Weights of a small mixture-of-experts language model, trained from scratch on English Wikipedia: 64 experts in each of 12 layers.
Below are experts of layer 8 (counted from 0) of a mixture-of-experts language model. Rows are named gate (a neuron's input weights, with its number), up (a neuron's input weights, with its number) and show model dimensions 0-95. Each number is 50 + 10 x the weight over its row's rms, rounded and kept within 0 to 99.
Before each expert's rows: a language model's description of what the expert responds to. This comes from a sample of Wikipedia text that the model never trained on.

# expert 42
Heading and paragraph breaks
gate1:55 52 55 41 55 59 53 45 28 64 48 34 33 55 63 47 43 51 53 49 42 52 29 34 67 64 48 35 49 38 51 47 52 50 65 50 54 61 57 28 49 64 62 61 43 40 48 54 49 53 58 39 56 58 49 48 51 38 53 39 42 51 72 47 25 32 47 46 45 33 44 67 59 46 66 44 43 55 39 66 51 46 41 48 54 53 48 55 58 72 47 47 62 50 62 60
up1:44 34 48 42 40 50 51 52 72 49 56 54 64 41 34 55 62 37 42 42 55 45 74 65 40 40 62 70 58 61 49 50 53 54 45 48 48 44 40 67 52 43 39 48 51 67 53 51 56 52 40 61 42 47 46 51 53 56 58 59 50 42 28 40 77 58 58 62 61 68 55 33 51 58 43 56 62 44 60 26 52 50 59 56 45 52 53 50 44 37 67 49 57 42 44 56
gate2:41 66 64 37 62 55 34 46 51 47 44 44 52 55 40 63 41 44 60 50 53 41 35 36 38 51 47 53 50 55 70 53 48 27 29 48 51 41 41 55 62 51 55 55 55 58 58 48 51 53 35 56 59 31 64 50 37 38 45 47 67 68 55 34 43 46 51 49 52 45 49 62 68 43 47 48 65 59 47 48 38 54 61 50 46 31 43 50 54 60 31 63 39 56 32 66
up2:55 64 37 43 46 61 60 42 55 40 27 59 44 53 42 55 68 60 55 58 57 42 60 43 45 40 66 54 38 45 57 56 22 56 52 31 49 22 37 56 61 56 37 46 32 34 38 50 44 41 53 50 54 48 61 39 44 49 38 49 58 48 58 52 38 68 72 56 49 48 51 51 51 53 51 52 47 47 66 51 64 59 44 57 55 44 64 55 58 44 55 46 37 35 39 45
gate3:42 46 51 44 39 50 54 49 50 51 62 41 50 57 60 39 40 38 49 59 74 50 47 80 48 39 74 54 34 48 54 57 52 42 48 51 39 36 53 66 33 55 63 50 67 54 57 50 32 21 63 59 65 65 47 53 41 47 64 41 43 41 50 53 54 46 43 44 53 55 55 58 58 37 42 60 47 54 39 53 68 35 56 41 47 44 41 51 39 42 48 56 60 48 52 37
up3:39 59 49 55 49 58 57 39 44 53 66 59 46 54 48 41 45 40 41 70 64 44 48 74 51 41 67 50 35 43 53 57 39 49 51 55 46 43 61 66 47 52 52 55 72 54 53 51 29 31 50 60 55 60 50 68 37 53 64 40 39 46 51 54 49 39 50 39 66 56 62 56 40 31 48 63 40 44 38 55 62 33 52 39 50 39 48 54 25 40 44 43 53 42 50 37
gate4:54 39 52 66 49 42 54 53 52 40 50 58 37 42 46 47 29 46 45 40 45 59 63 46 53 29 43 50 31 38 62 48 43 31 69 46 61 47 43 49 53 52 61 49 46 35 66 49 65 54 47 72 32 36 45 55 52 40 64 45 47 29 47 63 60 51 54 61 63 34 50 55 34 57 40 54 43 46 65 50 43 57 56 56 54 32 48 59 39 36 60 59 46 57 61 63
up4:54 55 51 33 62 49 53 47 43 39 52 39 39 63 34 49 57 68 76 38 44 51 44 81 58 51 61 40 51 60 43 43 51 54 36 57 44 33 39 41 55 44 45 49 45 47 43 41 39 62 52 52 52 57 48 47 49 52 49 36 50 68 58 44 39 40 53 46 45 63 41 39 55 50 49 40 47 43 39 41 44 76 55 53 48 48 72 38 42 36 42 63 40 28 48 43
gate5:50 47 56 54 49 68 61 56 26 38 42 53 53 54 55 40 65 59 47 62 36 59 44 37 45 49 69 47 46 50 36 36 64 52 42 30 58 68 54 64 35 51 51 54 57 59 44 59 48 36 53 48 43 54 50 66 47 50 49 63 41 56 66 42 54 57 36 45 59 51 39 59 60 49 53 60 51 53 47 42 24 44 55 31 45 35 47 42 43 67 51 42 50 50 64 71
up5:52 42 47 43 52 35 43 47 72 59 57 47 47 42 51 60 46 42 54 49 60 52 43 52 49 53 43 70 64 48 71 59 37 58 51 60 60 34 50 31 63 42 30 51 39 41 66 52 51 57 60 43 53 54 46 34 67 45 42 46 54 58 35 63 62 49 59 43 39 44 62 48 44 60 44 35 41 53 51 64 72 64 51 73 68 54 55 52 62 41 59 44 46 42 37 48

# expert 50
Capitalized word starts
gate1:40 49 65 62 61 38 56 48 46 70 50 35 50 41 62 72 50 49 67 45 40 44 47 34 50 54 43 34 42 48 65 50 52 55 54 49 62 56 60 62 46 62 55 57 60 66 71 52 33 43 31 57 45 49 59 52 48 68 37 48 44 50 36 35 39 52 50 61 62 57 47 70 62 39 46 38 61 31 51 56 42 38 43 48 54 58 52 60 48 41 40 40 47 48 38 60
up1:56 34 58 56 43 48 66 42 40 61 50 31 50 45 50 55 43 51 44 48 36 61 48 40 58 37 43 60 62 64 39 58 41 60 47 46 45 56 53 51 42 71 51 47 52 53 61 66 23 71 33 35 40 50 67 54 60 54 56 35 57 54 53 52 58 56 45 62 48 36 69 69 54 45 30 37 51 55 44 61 51 55 49 58 43 43 56 40 34 61 57 49 46 35 50 44
gate2:44 39 54 51 49 38 62 56 48 43 51 38 52 52 63 59 52 43 63 55 59 49 40 56 51 56 69 48 49 34 77 35 46 56 61 52 55 66 41 53 41 59 65 56 33 54 58 56 63 52 69 59 50 50 63 28 49 48 43 57 63 54 27 51 53 38 53 54 82 46 39 45 46 39 45 46 59 53 46 49 51 61 40 60 52 44 59 57 39 44 40 32 67 48 47 49
up2:62 51 49 44 54 51 45 37 53 54 49 53 53 53 38 45 61 53 53 49 33 60 58 58 62 28 47 48 39 54 35 80 64 28 37 47 62 40 52 52 60 43 45 50 59 64 63 45 24 36 43 43 50 44 30 65 43 51 52 40 37 50 62 47 45 45 44 39 42 62 52 41 54 54 52 59 54 57 50 32 39 45 59 44 54 52 42 47 55 64 66 63 35 66 55 52
gate3:49 56 61 25 52 49 56 61 50 37 49 44 57 48 33 53 74 50 31 49 66 43 44 53 45 43 54 60 42 28 52 50 57 36 46 37 35 46 45 50 50 46 56 45 51 61 47 51 51 53 60 42 61 40 39 24 55 55 63 59 56 69 53 40 60 42 67 57 35 48 56 46 47 61 56 38 52 43 60 54 41 50 31 32 45 53 56 53 27 45 50 47 34 62 43 58
up3:43 53 40 28 39 69 74 46 55 56 50 44 42 51 40 41 49 56 37 42 52 50 57 43 37 37 38 55 23 35 66 44 42 53 36 45 65 43 61 51 40 66 55 53 51 66 58 37 49 64 67 75 42 46 49 50 47 52 40 39 38 42 56 52 59 56 60 51 49 57 58 47 55 61 59 54 35 51 48 55 47 45 56 56 41 58 55 35 32 50 48 40 32 44 48 52
gate4:32 41 29 64 58 42 53 64 44 67 38 56 62 41 42 52 25 49 55 53 38 38 53 47 55 60 37 44 49 50 38 36 65 48 29 44 46 68 48 49 63 55 54 53 49 58 44 40 46 28 68 53 52 67 48 60 64 40 47 42 49 37 58 44 68 51 45 45 55 60 41 34 37 62 65 58 55 48 51 52 48 50 40 53 42 33 54 54 34 50 41 55 58 53 49 44
up4:29 39 29 73 42 51 55 65 53 64 29 47 62 36 42 59 37 52 56 55 42 43 55 60 47 62 32 39 42 38 45 52 70 44 35 51 53 55 55 57 59 62 54 53 60 51 55 35 46 38 50 58 57 69 51 45 55 40 49 31 52 50 55 34 50 47 51 57 58 52 38 42 26 71 54 44 53 61 39 35 60 44 61 55 49 44 47 47 40 49 41 55 50 52 54 44
gate5:40 35 50 53 46 48 60 40 45 44 57 48 52 37 30 43 41 65 64 40 41 39 49 61 62 47 40 49 36 52 37 59 60 44 63 62 53 60 47 47 17 57 52 49 51 62 36 71 55 45 62 56 35 43 37 43 52 60 45 50 46 37 78 41 48 38 46 40 39 40 50 50 47 50 42 55 52 50 60 37 35 51 52 44 25 52 45 62 54 39 50 44 58 54 44 42
up5:51 46 41 31 54 63 51 57 42 44 56 66 61 69 51 43 47 50 46 48 60 61 50 27 39 44 58 55 41 57 53 46 42 63 45 43 56 49 51 48 62 47 61 46 58 49 45 35 44 54 61 57 60 39 40 48 54 43 52 41 56 23 45 66 48 62 51 58 46 50 69 55 64 42 51 41 41 40 44 76 56 40 62 47 70 73 67 40 45 61 42 62 51 53 66 43

# expert 1
Name-initial syllables
gate0:72 41 45 46 51 51 49 60 35 54 52 36 53 47 59 61 58 51 66 46 69 49 48 51 53 58 54 65 41 47 46 52 44 50 44 45 52 49 48 74 57 58 49 65 69 45 39 59 53 48 64 56 38 59 59 42 48 47 70 66 42 38 55 50 51 74 56 58 48 32 64 41 52 61 59 50 48 33 33 41 36 45 20 45 38 47 51 38 56 44 55 51 47 37 59 49
up0:60 74 46 66 55 50 65 50 56 55 44 57 56 57 58 53 45 53 50 44 55 46 44 35 45 57 54 51 59 49 41 66 52 50 54 52 52 56 36 41 50 63 47 27 56 48 47 47 57 47 45 52 61 60 47 49 50 64 27 44 47 46 39 60 32 42 53 33 52 49 35 61 60 24 46 54 52 60 51 59 64 68 43 68 50 57 53 63 33 60 25 65 67 56 63 50
gate1:55 38 37 60 45 66 47 53 42 49 48 42 61 64 73 32 60 60 41 43 42 36 50 44 66 56 42 56 66 60 43 43 59 52 54 35 58 60 51 61 50 30 55 64 49 43 51 35 55 49 63 47 50 53 54 48 40 53 42 65 67 35 46 64 51 72 51 49 50 28 61 31 42 43 51 44 37 56 40 38 62 57 48 56 48 49 31 38 58 53 45 62 40 40 57 52
up1:53 39 74 35 66 45 49 51 37 53 63 50 56 47 45 55 49 31 50 58 37 52 31 36 33 51 47 43 59 47 39 60 44 54 39 60 62 48 63 56 51 52 34 46 62 53 59 48 37 42 39 33 49 38 51 64 61 48 46 56 48 61 55 43 51 36 31 56 39 67 29 56 40 51 65 56 59 44 71 51 43 55 56 56 54 73 45 56 57 45 56 36 58 60 48 56
gate2:59 53 42 44 52 61 41 57 66 49 31 52 83 54 54 52 49 40 69 39 47 44 42 65 51 43 54 61 60 45 57 57 71 53 53 68 40 54 52 49 56 47 40 45 55 39 47 55 58 53 54 49 41 46 68 49 62 42 54 45 45 71 42 71 46 67 59 60 24 53 52 53 46 55 53 55 41 39 62 44 66 47 53 44 44 56 44 46 49 56 64 35 62 33 52 41
up2:61 52 42 48 50 67 36 51 70 44 27 55 76 58 52 56 55 45 56 56 53 47 52 64 54 46 57 60 52 45 46 56 65 53 49 55 41 52 58 38 64 53 44 44 62 34 60 52 45 56 55 55 39 47 73 42 64 41 51 39 50 68 34 71 43 57 50 60 34 48 54 58 36 54 53 48 40 41 50 39 60 56 64 42 45 46 40 56 47 48 69 31 70 41 48 48
gate3:56 45 42 43 46 63 67 46 55 28 58 42 41 40 46 63 42 66 52 45 50 36 58 45 52 51 35 46 56 45 65 56 40 51 37 65 52 61 37 49 41 62 54 53 52 54 62 45 51 64 43 44 60 44 59 25 49 52 52 42 65 60 52 49 72 35 55 53 41 67 51 51 44 54 35 52 30 43 55 55 50 63 44 54 64 56 58 26 45 68 54 58 50 68 50 39
up3:54 62 61 40 54 38 41 51 40 61 36 53 52 43 48 44 60 62 60 91 61 57 61 65 46 41 41 46 58 53 37 48 55 44 58 37 41 45 50 50 40 47 40 48 48 37 38 47 57 43 47 54 45 49 46 63 67 57 35 56 56 39 49 37 37 47 59 40 60 47 57 50 56 41 59 58 77 53 56 45 45 56 71 51 51 43 46 59 47 44 50 41 69 30 47 62
gate4:47 40 60 66 38 59 51 32 43 35 55 37 50 48 52 48 43 40 62 66 42 47 41 66 36 47 60 32 44 64 34 52 41 51 45 47 64 42 48 48 57 41 54 36 53 49 42 44 52 60 33 37 49 49 65 50 38 45 54 47 61 57 43 38 48 33 43 55 43 59 39 49 50 52 37 49 32 72 49 53 51 41 63 53 60 52 37 42 17 36 44 58 52 35 50 43
up4:61 58 62 52 56 53 63 46 40 57 55 57 50 81 33 60 65 52 36 43 37 62 55 40 50 66 53 59 50 31 61 44 61 43 44 53 40 53 56 57 44 55 34 44 44 53 42 57 52 34 51 62 46 55 36 57 28 51 39 43 46 68 37 33 52 41 57 46 44 41 52 45 45 30 61 45 41 45 65 71 51 60 33 61 41 46 58 41 61 58 53 55 48 51 58 51

# expert 14
Digits in years
gate1:57 42 52 71 41 45 59 34 51 68 60 47 24 40 49 67 68 58 63 51 43 61 57 49 56 59 45 48 45 54 54 44 52 51 53 63 52 57 44 47 24 46 56 64 60 40 35 47 55 40 34 50 50 43 45 39 47 39 44 28 45 47 56 50 68 39 54 50 61 38 43 36 41 58 54 66 53 51 65 61 58 45 41 34 48 44 61 51 40 55 54 52 39 31 62 41
up1:64 37 36 73 40 33 68 42 55 64 52 43 31 39 50 60 58 57 48 46 43 69 60 60 59 63 40 43 42 55 57 41 53 57 55 62 53 55 44 41 28 51 50 73 66 43 47 41 48 51 47 44 56 44 37 35 54 40 51 33 48 41 69 46 57 51 51 59 59 48 47 39 42 52 49 63 53 56 58 61 52 49 37 36 47 47 53 46 40 63 42 50 41 29 59 37
gate2:56 52 50 74 50 51 42 66 54 48 62 51 48 50 40 62 44 51 47 42 36 61 51 26 49 46 55 38 65 56 52 46 48 65 46 51 58 49 60 69 30 43 52 54 61 51 68 45 49 43 61 49 53 52 50 48 20 51 49 37 51 66 50 48 35 37 47 60 47 58 43 46 48 49 39 64 44 48 60 48 39 67 60 62 30 55 67 58 54 50 30 53 69 51 37 40
up2:53 50 48 58 54 52 46 60 72 47 59 49 44 33 38 56 52 42 39 39 34 69 59 35 52 61 43 46 53 42 57 49 48 56 52 45 52 64 51 72 49 58 41 46 62 59 75 37 45 60 57 46 65 62 57 42 46 52 54 44 48 65 62 43 28 43 65 47 49 65 56 52 33 43 41 54 27 50 52 42 48 55 60 45 25 64 50 58 48 51 35 39 53 39 42 44
gate3:46 42 50 69 54 42 56 47 40 38 37 43 35 44 29 58 55 47 52 39 40 63 32 43 58 49 43 34 57 47 69 46 46 51 51 51 59 54 33 61 53 66 46 63 60 38 44 37 29 57 49 50 42 47 28 43 43 63 35 48 56 57 50 60 48 39 54 55 43 43 66 30 54 60 56 49 45 57 59 62 52 54 64 45 59 28 50 38 63 60 54 37 46 45 65 49
up3:33 43 59 56 37 59 40 29 47 53 65 52 46 31 47 55 47 32 48 56 48 57 46 44 47 52 68 59 49 63 51 56 42 35 57 58 61 60 55 35 33 47 48 56 46 51 59 57 58 40 54 36 58 43 46 31 47 52 51 49 62 50 45 45 46 47 31 47 38 62 43 65 36 50 56 64 53 44 57 72 56 71 51 58 45 62 51 54 40 24 62 43 57 56 62 35
gate4:57 46 62 20 54 56 49 55 35 47 37 58 61 41 57 51 49 65 72 39 53 51 43 59 44 65 45 43 60 46 48 46 58 51 46 51 57 46 71 57 49 55 39 60 44 49 47 57 51 33 48 51 39 54 47 37 59 68 62 35 41 47 25 36 49 64 47 59 58 41 37 45 50 63 56 60 41 56 56 34 51 44 30 47 42 45 54 43 47 40 31 60 69 48 55 61
up4:50 49 41 53 64 51 53 59 63 52 50 54 47 44 67 63 48 58 68 41 42 55 41 52 48 50 46 37 67 46 57 42 41 49 52 51 35 59 79 64 54 42 40 50 55 46 57 66 45 38 49 40 28 64 54 60 43 38 49 39 31 30 36 40 44 60 33 61 49 58 57 45 54 37 34 59 64 34 62 44 53 43 34 65 42 55 55 53 47 52 43 44 59 54 51 66
gate5:49 48 64 48 62 54 45 49 39 40 54 56 23 63 51 46 30 30 51 47 43 41 30 49 61 44 35 46 53 56 58 50 49 28 44 53 31 38 65 34 51 45 60 58 47 59 33 43 75 49 51 47 54 42 34 71 58 59 38 42 48 46 39 55 45 52 70 56 40 52 58 59 50 31 37 50 59 51 43 54 53 50 48 60 51 55 50 55 43 63 46 57 41 52 46 37
up5:38 54 37 61 37 38 54 48 59 67 52 58 74 37 55 50 72 73 41 60 59 62 60 46 39 42 63 50 45 59 50 58 41 56 54 54 60 78 41 68 40 48 51 40 41 47 59 58 34 59 52 55 56 60 66 31 50 38 50 54 54 59 48 50 65 45 39 49 61 46 46 43 58 54 53 57 45 54 60 35 53 60 48 37 46 56 49 37 59 41 53 40 58 49 53 68

# expert 21
Sentence-ending punctuation
gate1:49 35 41 57 42 57 45 37 53 53 42 51 63 41 41 56 52 52 63 54 57 44 50 51 73 62 44 52 44 74 49 45 75 58 62 42 71 63 48 44 57 56 50 48 62 55 52 35 51 72 66 58 61 50 60 44 39 40 68 55 61 39 38 62 56 51 54 41 48 51 38 52 79 60 47 62 42 45 39 36 51 62 51 44 48 45 57 55 53 63 49 57 60 45 44 34
up1:40 64 50 35 59 39 64 64 62 57 39 37 45 57 65 42 52 44 43 44 53 64 58 51 30 41 48 44 69 38 57 57 29 38 38 62 37 53 61 56 43 66 44 53 43 37 49 53 49 39 39 25 49 52 30 41 58 60 37 42 53 51 57 57 27 53 48 66 45 46 43 48 39 50 57 37 52 48 49 62 42 55 55 44 42 55 41 53 42 40 51 37 60 54 50 68
gate2:50 42 39 56 50 42 53 34 61 47 56 44 49 51 60 59 54 47 43 68 52 37 48 55 38 47 39 59 46 40 55 44 45 40 49 51 51 56 55 38 68 56 32 65 47 36 49 49 53 53 50 46 41 47 45 55 44 39 32 51 37 32 46 60 57 51 26 63 38 76 39 39 50 48 36 44 49 46 57 64 42 61 77 48 62 41 43 69 49 53 63 33 52 55 36 61
up2:61 30 47 57 34 52 49 57 64 48 48 35 47 49 41 45 42 55 60 64 54 42 60 57 53 47 59 54 58 48 40 36 56 63 45 46 52 45 64 54 57 33 56 38 57 52 43 41 56 45 44 38 31 69 48 55 50 48 67 64 47 63 41 45 51 33 49 47 46 71 48 53 54 42 50 47 47 37 81 41 52 35 55 43 35 66 47 59 66 57 72 54 59 54 37 60
gate3:65 34 42 52 53 40 39 61 60 43 49 48 61 61 63 37 69 53 69 33 49 42 46 56 47 46 47 64 56 40 56 58 51 60 52 54 55 40 54 36 46 53 36 50 55 46 57 20 28 48 40 63 45 61 54 69 55 55 57 56 48 40 23 40 51 66 50 34 51 49 39 57 55 35 59 41 54 53 56 63 37 56 55 39 61 50 58 36 50 41 66 47 54 52 50 56
up3:42 47 51 50 56 60 71 40 41 55 53 58 36 47 38 70 37 44 37 59 58 48 51 50 57 33 47 45 49 61 42 41 46 32 37 42 43 54 43 48 55 24 62 48 40 60 51 79 66 56 48 52 43 42 47 30 44 44 39 39 59 52 66 55 50 30 55 58 52 49 59 30 56 63 35 65 39 52 53 41 56 46 51 61 43 43 45 53 43 55 33 61 50 43 52 45
gate4:48 46 66 32 32 46 52 52 45 44 47 25 58 55 48 25 39 41 37 43 55 52 53 54 41 53 53 53 65 54 47 60 44 42 54 53 49 43 28 59 51 38 54 32 34 65 56 49 47 45 34 42 52 72 60 49 47 49 49 57 59 62 54 56 48 50 34 52 64 47 48 37 32 36 30 36 63 57 55 26 49 56 43 53 51 47 48 50 58 63 52 45 58 41 40 61
up4:49 45 43 63 64 56 38 51 62 51 59 75 31 51 44 66 57 35 68 49 35 53 39 56 63 61 40 59 52 54 50 44 44 63 49 45 53 63 64 39 43 53 55 57 57 36 46 59 52 49 81 43 47 38 32 43 47 52 39 52 39 44 41 50 46 47 66 57 42 53 51 69 62 69 63 50 36 38 46 61 50 43 60 46 47 53 54 63 48 44 53 44 43 57 67 43
gate5:48 40 77 56 54 46 39 61 47 60 50 37 68 47 43 48 72 65 37 49 65 57 45 33 57 46 58 47 47 55 52 46 52 41 26 62 51 40 58 48 40 45 49 60 33 34 52 45 47 48 65 32 64 62 51 56 62 68 23 36 66 46 51 39 49 45 54 62 51 57 52 47 33 53 64 56 53 45 44 51 40 51 38 59 49 62 42 51 59 55 62 45 50 50 42 46
up5:49 65 34 42 42 34 50 57 40 70 46 53 36 61 57 39 72 31 59 68 50 42 62 33 63 59 36 37 61 55 50 54 57 45 41 53 59 46 47 60 51 59 44 56 39 25 51 48 72 52 52 47 54 45 54 58 45 41 33 61 49 70 53 44 44 49 58 63 51 64 52 46 48 54 55 49 52 47 53 32 41 50 48 53 36 44 61 41 46 55 49 71 55 44 35 41

# expert 48
Digits and demographics
gate0:50 49 59 48 51 45 67 51 41 49 32 44 44 39 32 59 47 45 49 45 36 58 58 55 51 36 25 31 48 58 47 51 62 45 36 45 54 45 49 58 40 47 44 39 51 57 62 42 60 37 52 57 47 56 58 50 15 42 52 66 50 41 36 59 47 47 35 56 53 57 54 38 32 64 32 67 45 53 40 55 58 62 35 51 63 61 63 63 43 42 50 47 41 44 59 53
up0:52 64 47 34 56 57 39 72 47 48 56 43 56 50 40 58 63 33 46 53 49 58 20 43 61 46 57 37 44 59 64 50 52 49 58 67 59 57 63 39 45 42 56 39 46 24 49 35 62 51 56 45 43 44 55 44 72 43 32 50 53 50 50 47 51 50 40 55 67 54 43 53 61 51 51 50 56 60 54 56 67 46 72 43 63 49 48 32 42 48 45 65 43 52 32 48
gate1:49 49 38 46 42 49 48 42 41 35 53 68 33 33 59 57 53 68 40 58 47 47 52 48 62 51 38 48 37 47 44 56 55 63 53 37 57 38 54 55 52 56 57 55 41 47 40 45 55 37 67 47 68 55 58 49 66 59 38 64 58 49 58 28 54 46 68 48 31 65 58 37 63 39 59 42 56 41 63 42 42 32 41 42 60 35 63 34 51 47 34 47 52 40 58 58
up1:61 52 44 37 47 50 38 57 28 35 29 57 39 32 54 48 61 68 45 57 58 49 57 51 60 40 52 62 54 37 59 66 56 37 52 57 56 56 53 44 56 61 51 36 38 56 46 51 62 62 67 41 29 64 62 53 33 46 48 40 48 35 44 42 34 45 49 56 53 52 59 42 44 49 50 48 51 28 57 40 39 41 53 44 46 60 57 27 52 42 45 63 49 53 63 66
gate2:47 59 46 49 49 45 51 58 56 47 38 43 51 56 51 27 44 54 58 50 41 47 56 55 58 82 70 51 53 49 54 47 63 38 33 43 44 57 43 61 59 49 48 47 40 54 48 34 53 27 34 52 59 45 66 54 25 55 44 53 50 60 41 61 59 44 34 60 39 49 55 69 29 39 48 44 63 47 46 46 44 33 44 31 54 52 49 57 40 56 50 34 57 52 38 53
up2:32 49 46 50 55 43 61 44 53 50 43 56 54 51 39 39 59 50 57 37 40 45 44 46 49 76 72 48 64 53 40 64 52 60 45 32 48 55 32 55 48 69 59 37 38 47 51 38 46 40 27 70 47 43 45 45 40 55 56 49 42 49 51 56 49 41 45 51 38 57 43 59 54 41 37 50 48 27 50 60 49 36 35 39 60 59 45 44 40 41 51 25 64 43 36 52
gate3:39 58 44 56 42 57 47 29 49 46 51 42 47 36 58 51 53 47 56 61 58 46 44 58 58 42 35 72 66 50 45 52 69 66 50 53 66 35 65 45 65 50 45 54 55 47 46 64 45 48 44 45 36 53 47 72 64 35 34 50 48 52 57 67 45 58 59 67 37 42 51 54 63 58 58 52 61 59 60 36 40 65 43 52 65 71 46 58 56 43 66 42 51 41 50 61
up3:46 50 50 49 62 58 54 32 39 47 52 59 49 54 43 52 59 48 59 68 51 48 43 45 67 41 42 54 69 60 53 44 63 65 45 52 69 43 69 43 51 53 52 45 52 45 56 48 48 53 41 34 30 52 46 65 64 32 39 38 46 55 44 60 49 41 49 59 37 53 52 52 74 61 65 35 49 68 58 47 41 66 41 46 70 67 47 60 62 37 57 37 56 46 51 63
gate4:40 50 47 43 48 40 47 53 50 41 39 36 46 41 60 65 60 39 41 40 52 46 56 45 44 42 53 60 29 51 58 54 72 39 54 68 40 45 61 38 46 63 71 39 42 53 54 35 44 46 49 50 58 49 55 46 48 45 60 58 64 60 64 46 54 41 36 61 46 44 47 34 41 40 37 29 38 55 58 70 39 63 49 56 53 44 29 65 61 34 52 41 52 58 69 47
up4:58 38 83 61 56 68 52 46 59 43 62 62 69 58 50 68 35 64 48 46 61 38 39 49 50 44 55 30 58 50 57 58 55 42 55 37 59 59 46 64 41 48 35 53 65 56 40 55 39 52 51 63 33 56 61 53 54 64 42 56 57 57 48 46 47 52 60 45 52 32 59 54 35 63 51 61 61 45 55 47 61 47 35 55 59 51 43 36 37 44 33 47 38 47 55 52